Weights of a small mixture-of-experts language model, trained from scratch on English Wikipedia.
Size: 13 layers, width 256, 87M parameters.
Experts: 128 experts in each of 12 layers, 64 SwiGLU neurons an expert, 8 picks a token, a softmax router.
Below are experts of layer 2 (counted from 0) of a mixture-of-experts language model. Rows are named gate (a neuron's input weights, with its number), up (a neuron's input weights, with its number) and show model dimensions 0-255. Each number is 128 + 24 x the weight over its row's rms, rounded and kept within 0 to 255. Numbers have three digits each.
Before each expert's rows: "gets" lists some tokens that make up at least twice as much of what it gets as of all text. This comes from a sample of Wikipedia text that the model never trained on. Tokens count by the router's weight.

# expert 21
gets: " of", " in", " \"", " US", " New", "\""
gate0:117133113106108119137150103131101131122117090107130131119093143101103089104126117117137140164075128183131088143148121168129094144119106105129159160138102173110154154153098134144130129140079121131124177137112156099147124143171137104120080075119112105122108151157115154106130095097128154110155096135145137119133101132122103150103153143125118112154124124120140143119127110133121109142146167103139149112139139126153099127109120151140142141087151139092146138123169130101156130099077148129139096164080175149157126108066082126184157160119099121160154104149102098144117138166155089132147142120147092123084118087135160135164125090112150132125130142093133146134119057162134121148130124183122114090145086154118144126105089120141144153157116131102155117126106137152168136125164161
up0:121131126127098094175093119114152139106147176134135126080134126095104131119162143188157136116123145113150142130114141095098158185159160158140123126139117129143156144086161141084103155137148114151131137169099137128116127128171120150132137118141146124120090126079152119133132080124135114098149085147090146142137150123110109094153136166166149129150182096149132133106197143127134120111102144136130137165124155128119114093143111170096189164120119105147132128116153097106096136111153154148131103151145084127118142115101124143171128105161116156157112121173113106120126125102108118103133125067116117084146098135121150138136139102156137130156143130141112160133157151115122108128103102172124112148134130113157138086127173119119108114159109141109128149087179139092114142095168078
gate1:135153161110115150082131139168152084085107172130130101114150146182100134168139125121110118178177123093130119129127105107117090112156136166116147144146101156145145162174134146108144107157153107113079148092125150116080123112133145153131121162138127144121097096131115118115081133095105118112135105137151127155132130132119135119119141133101119128143147146092147131116154114118166094106154117145159142150170148136143164096123095120134098159139126135114137143116202169131114097134087112149155142170136094120139142126164113144143106135141141157092105112141172141158136124131121147147080116158096178105079142068083102118117126117124169135164154116074173143114097148118154127128141137108145112141107134117136132121072148124128165121145151167123142109100100114122139162165122116
up1:100150137145136154162147096131095180168098136150140147160109105086123111111151132154104117121151132190126106113117092121150181142104151110121126104105120082127146121086107097110127087131134130104105125131100125173153110114124137139147109104127133143112164153133121123123129133105116142122142136097150128147092134131146113154149098108140139172146135098141154119134148128124132091071124135164113090128167124106133082134153142101123122134123138151142079124088164140098146162141154143116121149079092163124093105129092126152140160089102121122143107179113127110108127144160120206138124074118141122103141092164128175141123118152147121144136128144083108074132147130134134145148148100186138162088127135133140100153133121122115165082115094117117089092092131107141128113128081158

# expert 55
gets: " the", " his", " a", " their", " its", "born"
gate0:086152118147100103143093148136107130121125161130125105126136095118100125166133108105154144151094122138108114132146103148097122119088095102067127153095128059138141104121117161114106130109104101144115094139160115109109126172175088081111129117100136102134109153116073149114109109149119152149107150127112097136151126129115160108120133162103103170092165097139096134098113147163131121126160093144131164085137158111077106155205165159087149113128110152127141154101081154109142113137106115127153114164077123110127093093178150112116116092111159127096124135113124100115151114133150141137115133106111113149107162138142148127146124118129143088141129125112132117095110116110150089183139100128115109126153117147158106112183115098143120132138090146128132129108177125116147104137122143
up0:172100155116138125116121115122120091120139105149142143125132117130172167120071097133107145111155111122113115079151113160088160124135134146135176132142051139117138136118192153159095115114147157125109168135077138151141101107116149112114059174149161129106113136108130144101115109129142116163114137123079166114118097089131121104114165134101151152097124082130166093122123126114146112093112144157136107152130107127157153114150107160111105132143174145126115120137111079133107154132181083125168106157131155146113122108123116126145134109086147139154103154132114132129128108073135121133108128120118119135130136102076099170141126121150115147132139134097112147153144091150084131107129146140157149088051091143105151143117115099141134169163142121136120129152111113128133116145140153
gate1:141156104111104135156174113123140151120109129118068148114105147161108116136133186129137141113127114111126132136165092096160131146146117118137128086122148155117101160132090141142092128128110115137173156140113122113114123108115143148121120109165126124130131113132105176090095136177078148099124133117100125121110125118114160112113091098138092147139134111137192091099116137167152122155120108103164138121121117109119121141142136104071107099152112159144128134135130121111117156141117121116142137137105102096125115145171153092130120144141092090094097089085148111159121138139119222136156171132115128195144138111127133122079115149098185134111131103134125085084111080123130141099153127152146096136064133121140144146113137134109152115147162117087104125068116142121126133130136147
up1:085127096120157103094151114091154177114132098114149157174146156109140154124140111131115105129089166150105146086151141129129155159112159131101097122171159085106103137124138112115168174106128088102109109094105138147183140122112172146137158161130166124148129120121126149134119163132157164153156199134178134153150113121152115135118171151086127131114125149130103137118107131131154114120156134149162125133143112124123137132118108152108148152113115132120119174146111110121136105104123082148148141129071114138133127149125090105128103118083126138134102169128143167082145132116126095113123142106152137089119095137148110136104126131130154162150138132076120144101144152154147163146123149078125135102151127148118117101129090114145087157113158130158119133099066166136109148082138181

# expert 120
gets: " R", " W", " J", " H", "(", " L"
gate0:128125152107143151164129135122122157140148111190119163120145128143112103132142131136082115126132097131154129116146091116172127113148161180080193120128126124154106142138090099115150133089117074128150118125143122100139127135093114132084125105154107129131132151120104130095130132171147121105142091095143148165142109121152090147101168088151135167183121128139132114156113122085110109145125133047082107153120107130130134100126114129085146154132106133112118148110134081113078121098154129112111143114167087114130091154090137108162140104118152131153160162149137094153103109098097163155149116155055096120103128144158110164158148116127096142112098131117122119108152159111132135110116122184136116130131112166127153142128142132110130157100139138119119148131113113111127107122075162
up0:132141101087113116128126125134146130182139153101125149114103077126115085111152127151171101127149126104103158104104144123082143165105101141137116100131111123076103122131111114145083152125110137138139126122139105150136149161162158106117134083111133111125168136146160194132089111136103103164098127129122108139133083133119102111140128135119156166121128153171149084121145158145077082108102130170146117135090130170145130111077162090146141109144154160116133119113154123161102098147133130143131139120108118111147075166123155107148150129105129132127148111168148108118151139101171121102131161081100174118134121123154130147075188109137106130103149126103145141109119149197104095098144139168092171121125153122131122109140090158116117120124110137146079130125111128140130104142103125
gate1:155128122165123129120130123153084131117092141136147113165129111113124154147120131155130124170124135154060104122109140146123120133141099145117104159157124157134092112081187146156114123128108118122133159141148141138091127092108131133134150163158134152087150104171110158167097144108125150084155153140081118147169104111133103130118126084090140118062102095126075104119106116120117114128108102151117105077145102159100121127135104117135164193094113090132105155159156132130090142162126137102090135085128137092165077134134106114090123119137075123138112134145110146140080108119104127158141096135104126118147136164136134093140148136133099149103082096129092134130165148170110153115103140119106112136092150140140172110110121122128126146157115116101134167146105116132120152112140167
up1:163140172106113142148147134153110142146116129164155110158159136123164135138148090111100119162113106098139116177144149138075087174119120152112131157104088158120061097135130136135128164149129156109151114136133132144103158085110112167133132107153140141149150125154093143170118145158126127089187137135117140123115130123130130102120120124087109102146148090091116140152095109107125154105081117152106118108136132121134132160161098145139152128132109136104109125121131113091113071145196103098134119164108131106177156147116099152145154107156120089162129124158147134163169142135135090139116121153138118180146110151145153117154160149147149174132103145110136100163135121163134088087124143117121191134125145105134120107140130070115133118164118143102126138125123106147089100138151158

# expert 105
gets: " the", " his", " what", " a", " became", " this"
gate0:114118124157104156127131133147114085153163137141124132111129166122136137136116100109127098165131130165153117121127101128097136091134108053121119128131126167125113162153133112098168144146148103097117120086116112147129115152137120093158109124131099130118133132157109113108148146133159130150099152130116121129068145097128096130131122095134143147131139116130159113100112087124106125164151114155120172158163149175160141118134142112094159150151109114119097171124154161099169197167144138129138136134079108121113150152112125078129083119120111154160120133160137153162124123132133194138111161126125127110098150154136098175087116099118138099126167158144118078163112087078100133143094112146125124141131121082101122137170127161155078136135118161117114107171094120098113147151122160
up0:091113136168124112157084119110138141133136081145142126150170099140090097119113142117137163118150124171086096110158122124150147120176095164087145108126098111088136103101117114117112119135153123139092130124085132108125131181141105141143065148124151119147127134115150153116143112164115110099160150146122119135159151119103148071135097164151096149120121119126132144126138176121099131110112114120106200117129122110109122137151086133141116167125116145127142109142127103123129141083107114122160150157153089138080145076105109122126138099132157086076116124155136098153147094166154149115150139161132125108127079104140138117142126116129116167125084105117109138162154128124130131082103125136103149131140157181169144157069090095121164102116165120097140153142127122133102148149118144
gate1:094132146091164128128158091113137132126086123141089146103120111115140149164143155106110130127139127124092107165121115138160126145131058088121136142157070126123089135132109137142128121148110107145135163121107162161102100149149101126102099147133131161166142127153179134153113096153163126154161169132159096104124128114138112111124164120153152150152101161104130131144097110129189148125148130136142106139110142146148164179119132114127153175150145103117121108109155142123129097110097131130094100132121116117109150118144158084106132115186118162089129174172131119137120132072128092146104120155122145114049170101162109136167142116152109123089103160069146160143132157110090146140145143099150116112134159101139101134145096108100138114155100144146158116125130112128117150123111121
up1:105140168143152131126114134076111159143146127176147135109115101121106078145155139082141125125113142104136125094125104117173125093141117158151112093108094159096141157115139126101099141111173081106145181155141130152107142144148161131106197150154145090114160134099126154085115145086138138060108123138146126113139132145145106129087153144182170146116115094133109128116121128128123147123135142110140091102193141138136099143097144083110117080136143131124098154158116092153144116145145157147110111132111153086148154130104086129128081137155122130123110096157131126158141141140142119157135120117095139128164124151119159141114127147115152159095138076127146131204136154148130102130161162098146134140113123118113095134169105155139137122074132114136142147134119123111167140124138142

# expert 11
gets: "-", "\n", " not", " mis", " un", " re"
gate0:133097121133143130169161170112136139093086158131145128127081099128106124121165106137171074151133130114112117131137113112151141133153100148146122123149104083173144132131125150101107102128145094163085126144109125137086101071130143131150104104128122149091159132122099078151121098138084085134122126087152123141125124117122127090148101138129125106146177107088177066088140150111088165163115167128076129142136177152126100093145152154069135143147121104087152140135111081100109129119108110173139139100139137144111138127168124167135124116104130135146114127120174146154109119113084155094145143121106126148134145088136122119126112120155090143129125128132120158108126116118122134105147133171154103169118143180107130146061143140110126152150125117119141149144121122111103164124112135
up0:129120123135141127132134145167127161119088106112081109129122141100162111163126106079114137113112114145157104132100143158120132111116137127135096166189138113164142112118134119166126106125107077143119088187147123136099139112159132137156148146168130116146149109133135126108141126156170079109130161130124098124130145095121185142138122118169100145146117130125175173148162168124113122126107117102157128132143122156153129103166135128131143133133106109107107134097165098112097117146136111112131087111112117124135163136058150105083133141124121089143122111144129152109152141122128108111173145167187105139135134143111109120144172107157135101093105145151054176139156086083190091111123124137148141114090100128138154159108128136149178155123133110125151114110167112124110146151149129
gate1:131121110133137110134161124135141141130121123165113165139131135090169134146158110138082112114120145119139119140127127130112121113141096178131149114154171166169155133133086120112142112176121115160115131082102136092129153143137130111109100161126117150122127124126098071148112105102120148146107173105112104142105139132140110145092138091139155125147154139100132149158129121117135123137139114114116161135118078147120133101095114072131139174144100152127182137167083148155126150135108151148144114142122118122179152137122103145103129105131107136131128175112154178116150132121127172113141114143109134130138158133154130171137099125156130095094081146082149128080135155138135073140148136183063155131100122106146118076110165136111155105136149087146120113110154169125141057176136105
up1:130139100150074123138120090101154099093087087150127128141150104154138123159103098101158109148107099139140159122157112136117128140131122113087143134143084152123134060104124134091090105112113136142161072129094119145124130124096129151178114112148125129096105126138133121137124110145108124094170116172169169142144127155122127114105124121112137129149116139184094103122132110174123123113139105125144111108165128146128153177148111137144117134140189121140114116142133152090097120113075102146120123123109045168111129107105086123128137102125129139102132113129117164118149098117129123104110137151134124111152122140218163115151100142158120153149099142152154127130171080133150120116114090125137116128098118109141136121124105119078102121180135142128112143150151149177135134092094105

# expert 14
gets: "\n", "-", " un", ")", " non", " be"
gate0:129159167134156149113162157132135142102077128133115147117129158130107125155161103138171116121153095127092160137173138121129091114189085119152147064129117136101125115103162148141146124137150106184102129119142148135141134156121133132085096182101132113112128124080144097081145135113115160111144126121107155121119138128115148179123129146167147124124131120076121120123161155094141131110181119091107162158156112142116154137145117091169153128141107111126132155118109116129112121131178143094129151156128128157124144142140163141141076108147093155143122168155178145148170131147132138139109166113134109119100169138142138098127182122171112136132141114127090123107133115157148058122142123080099111114120141139086136132067124136158151146134112109132102123104139137117111104166143107
up0:115113100115120186110142075116142143134113111140174101134146130129143155161113107128137132090162152110121135110117123116148119151173118126121135150173116139071136141110133098131133106116144144099123170185117142113139121106123130121159059130134140103120139140134122128124138152162159086107112111103129179145148119123155142102115141127149114109171094138107159166143113164147148129132134165129136148113130129106137143092104130165156124154138131111095147153070129119089099114136091134096112130147098155112108095128160094162106148103157132109121125122143134135117179126102176145126105154158104142163123140177161150135127123126122070124061157115090122121131155153108111141121127145153150147123139146106168094146126062096145190114129153155114156097169140110138126136097085099
gate1:120103115197116121147122188129108162155111176126153163107137152110175144184168114114141106101095155098151144155142082151101115165137149139107138141134109114133160180159115107126118104120116121114139124089073134112141131111150132119117133127110112116169139133160121116152140153140147152112145119136121132116179154134156161119103139120120121179149148117195106125105141124078111128132129160127149134108089150113094166124110121108103155140127112134137098130157098107140139100074090154132130167126149138162171101129116133119109069149148143123139122129104155141148144144159150157154160114146143139114132131149153132139146151115186103115157151123116129134110166159168155130121126123100115106119097114104090117138173200117125143119142153158141176165134111115130131153145126092
up1:105158108097160128142085144106116141143124102143122129141117067154111141165156099132137154118129082158112176070141136102134170119104118109099117136139143145135103144117164146137112111131150141144098131122147110170142162114160106130166156148115151112130152137155096105154127145111154108123146099068107106165128119115134135104099142156138128108076152127153150138109163094106128136099135149150098172127110134077098101147109142106116158128141118127129115131145112138114097125136129088119155129140173170138159117118160118122139104153120110117130127107142201129066124149200102126168099087118156156170123124099102127139127118172097126132128112127122107139093132132145116104136126166160112132102151101127157097143136112130119145180102139197124158136106117157083154142152127106

# expert 71
gets: " of", " the", " New", " a", " Saint", " San"
gate0:121128119154087164154085069111122115154114117143121125118066108129148161116151169180123095129143125117122107088124127140107150118144143131128128127150160137123121157113157087102146143115121156090128118121148125156097099154119152107100089124123149109057136089132105111087119144151120153107102128161122108131126136184096131105119142153159107150110101103125126097127084126160147133093132078109112098097141175135116156145115134120164090093090080144085118148127155134173119084136169144104105187134146096138117155124141140120104101084138147118107121119109117142127140122149156099142115141126170139120129090082122141153106093155152156137153163171137093159145108108127145157106124104124171137114111130111091134143103141118121097121116099127092108136144148165159147103100122128
up0:119091118156091141092115133136145116141151123187150127114133083091116100117126104133077160102130108149120115143151077148108147064146168092107129124112150119110151112163160108116129089141124124093118096097113142119080123189113078164125174148135149100143165106164150139045170149124131110125152139156125138101138115096180122131135156095132105167114133142117130121124149129095147147103130092105140126091158109094079109108101125132120123093105136113105113144159131111139091081127165154128110098136092105179137156125136138133159101106083090116168130149119123124112118125134139132143103108114116106123127124095133142104101107118148140119150144141108145113125106136101110147105120141161128149105167126112157129139132157139124122103125107140161081174122147159115165122135095099
gate1:152155171125139182130138147150081149162126093134108180061115120139108102127098125164127110108119139147095139144137138151119134129146124129137105137146156144120122122152108158096090120167140169139150145110098144098094101088104172120168103152119141094132121128157130132179113155103109089108126123124128116130057168097115124096132109143172120132162153161108136129162146141154141146150142132083147165134120141099120098081107138136107137122088145144188138152130124159112093131111183106110136174150132154121119159157096120069123105105102166161145120147106096148172147144111116158143106138177099100139138155099128139162136124104098117136153125116100136118127109116092130118119152121179095112129110165129139134139165114169132113132126094101118122149104120133121127133121157149
up1:148150097108149088131099103088126114050132126108164127153128174103123121152152085162106142150100146152114150122133141151091155134139144144114093113128151097116139129131134140102117095096106144132112113169089125114134142159085141110083165116141130110119151138163095110132118098149132113105140125126117070156122173108151146097149140086158145153128107095163168101123112126169088142140082143133143132126114116151129131147158072105137144144122147096091180148141128151119164123165146129160135139154113108137140120070107139151093166126152110156118141110127122101089113078144178127103175105160152119120169138173142090104139148108174069098103142147124150146132167129162114155123129133126123127123090090102133149141134128115122128127151132155151110124123140147136131135102103138

# expert 113
gets: "\n", " of", " in", " H", " ", " J"
gate0:151105114154131118196131095180155119168133120154163147120128105104114134150116113120147101089141090126136152107155120113126148159112134094096173120129138121137120126088124119111084109079116108114128117135106163160144134078141079153129081113125113138127094134125135061118136152134187133089149100138115119142134163144136113130148121166137131150123067087109135107094113140107151152147115126167124132101113115109108126076127167109120145087156168140156159096124079134136175102119131122138101143101124117130118086117107110140142140111184150148144141114099160143163140147158120160134128127141125120087119105084112101117153141080167118119140124123093113109133133125064088121128141118152138149120134131105109132187090151112105125086129117159129143135099117126116082112105135133
up0:128146111112099120095132113124162153132143126148111138111137137165126145101167103095119084121093127108157150088138105133091121105184144127161140117148154145119141137146142153150146121115128137131135147141099087111128150140165171064159114074162162073129103175115110144153127170181109156114115123083121134095115128115133169086177148105145116101138127142123134157136134074128135118075146150108150113123157174108151110117117152165097116128083120145152116156168153129149124175131157122116106141139105136109107127167105182042114092095124135135112170117153122122148132113125120130079104111151139111144136152123164156120128130110109090152149102139115108153108122127128134146168157123135100112141084127121137127129130156121138122145117130106144153172146121108114118115169118166
gate1:103150127122099110116160124108164140100133168112135110138110087067119119171130119068126139120086099123097168140150100139158147129109138109086128138138110141171163159156160127148141143064162148078110089178172157105141108138156112113121112147156146156137126127122137163120102108107120117109111156089179178130125115128140096133093129161132089168092175146126108130156104107119148149154150121156147127138138073114125130130155145120136123125146126123111135131167093126163134093110132126116101126119069132092149111131145103128105142128093110117114141160114150119140097118139127146108164128124154101159125120119142134135098126116200137120128125181134088148134146117119125126161112141117116076104146106111171135103104163153142149112113149126097136088120111125149119131109167078
up1:128116176124108067158124142164094077144121136152125139093146163161085144100115094135155145144173083141140109137111117151114172087132115128120120104137140117143141157083147114149141080104104125143113082108132124115136129109095143092131162179132120195151137138147130133133151153147119173144093102131073122141116114140114121106127126095118143109124118173101173115112122153136152148091138154092139184140148120153128142150191149130114156107101155132154109125123124161096136147124119132126149134113156143142148114109116154135141133145160169108144148114172122112156120106162141087094080155162117178128134124107111118103112149102122137138126182126117123115101145136130118082116108142111114146161165124138139119134125121131105172097116133126129100080105073125106141129165084105

# expert 30
gets: " |", " from", "ley", "S", "y", "\","
gate0:101113167112122134099139117102156165147143119097136082102119140138097085113097136095156143110119158159095142143102130098135112140104138088115154133109124127127165113131133151113101118095147112109126135108128145160196091100109125131145100145110081143135117138094098132125125108113102160091163151119097168118070153134124163114130127207129134106141149112184145158129169131124147115146137086148078137103094157145089118127117100110164139148126158151150157086101133130161117139108100135121105144101133165117106155137098133119161103111128134133148142124144097151117120110117102112119141128149097128107122114084093132113087127134157115169145125128106114145097150107083127121097135113125105124113142156096164111165106124146104153140160196114162146125086087169107115153132146165
up0:064174111082114174162134137149126140139156136147119171136050134134130166116138090137154124124149143185137108144141134112099136124143096175125090165125119142146091155116096111105139091118124101133104135172098124126135135115132137143157107135132114120097132175156142122118182148151115130168133125150135113098120137193143118128108106120136122110133086154144129160096145131102131104107113126138162117114098137167162105123156146130060112117134128138090145104111126119124119145118108106106157134124070091116126149087146132080130131132125125143152110143125145161171096136181090111127150098140101138139086157099163127086152121163135153115108149133115126115178146114129169138136109146134106129113132166109143100100100127094087113094115129089141122122120144097144099160126151147
gate1:127099112146139143131071123099144154148136146138146153095180142142119104156121151131153121174131101139118134156118116111142111120106148166152113128118117128120130104121105119150091126116143158157163106127148118137120159084140129184141155112136129095097146154161127113118125125092140111144128135123172124130169111140129165071140122129133137125152137114129159144101086105152118116148104179108125128125111096110163153136164141136140084181119137128137104143133139121138115141149139077149154134137140136114128123098094139125141172070131075121136175061116148115077141137126117159093158118108105080120110156123102079093111114097141160126139147116133097141139156088131144121128164161118128148127165116108162123160095139097114086094104212126122153118125136101101152107101180117
up1:117096138149119110097156150112124112144154139094101146094149158107070189141126166112132158111135139087163136117131100129103139083155142135122107121157124163142151122114137077148119138146075102157090130093128101157139142150086127126100122145095143125094129110127137161110159150156125150132140147117108135136083123158135130169156160123148140131095075108129151109111133152135108102141085154116133149122108131114139114129113131098132129106089153158103074123136186140159147107132125136168112183137103126125129112157126127151142111134140090099129165162120151149132092118122192133121083110147132167154137140106150162138141092100143097146172112149109100131131114156135110099081111149140117112152089138125145128144169113119128111117069165138109101127113154110152112073153101094

# expert 13
gets: "\n", " ", " north", " re", " south", " has"
gate0:109169146140112150138136126095123148159112093122165121094147144149170137123139098130110108089103134100104107125133191155132120115094116134134102121172116084098178117120140098116127104132121152129128164129130124111121132084122104111095141103087085100124161133114109115098119142115120078156168137118087093160096138123137123144144145130124138145125136113138135098140121163130131144164153123160121142119125105156126113119122126154147149125107138149135135118158118146150117138118137185130097127057089090122108110054181096105135135128114136121138168099157115167100132128101110133207144121161135196136096126130182113151144076112115116119137113095115102110166078108092124168137102107131186120120135141107128128153148128142113117151134122136142148091115156137136104103108136114
up0:179169168108153072184098162163151139106105140124125138159132136138127128140121149128098130107097138134156151114133146135133150108117161084152145130135143131088093144139139138126090143157127143152102126064109161152125121157179102128140145166139111129098089126141108135148141139141154155127095124136139134149128130134131136148120163142067168120151129128148115126108143134085109095120090170140124115116115104112110130143089189108119129130149104103148141144137133139123128126128175151125110125109166109117110127178118150168159110131128099141129092123153096099095123107143092071135114088122121103099150161140144163090123113140130155084191119136145142119134055139124097111139141127107173120116104146122122068129146144117150112135095133167109180116104135122117144130155153083
gate1:138175136105142155108128135101140135101116100147139160162123116120093135144154105113139126133116143177134142121119113103130171091120135084147099130152089141136168113116122079106156125118108114145046095132170122177161092132118116117124114166091113125123140091097117152130138104151124108145124103162215168135143154128121133113132103164136142125091124140112155105131117104136126126107119096131135116137131139145104075106138110107103139092078135094132136139172135150101092127102130113097141081117105156126132147121154159162144111153141095115133105104119152148138077150138096127109142078141066143187140145131129159143071152133132102143134131111109126083129112075138126137117130138135148133117127119152130146086073152112113097101110152126138134145135142140114089099148163123
up1:115151130111133159100109118139167132112116091137054158130080105116113123087142113110149148130137147138120143130105079157118096139111153111163106172142084147177139142104096118108093136134121114119101095129153135159126162136143104183118181127116092122115150132137136150131159144101079116152142112146116108137115127090141116146128125067096100115131131146102146144147134166120137098147121127130151102133106117100109164146111157118173107121114146075094146161163105140092085103147149142187131101172110151123111142133126109141119127151147115095130134120151157123129147136123103149132130119123157155146121173141119136142117092149119182091103147153124147179111118092092151109127121161176105118137130145112113098115120114096121170141123138096146123079125150194088112125139146158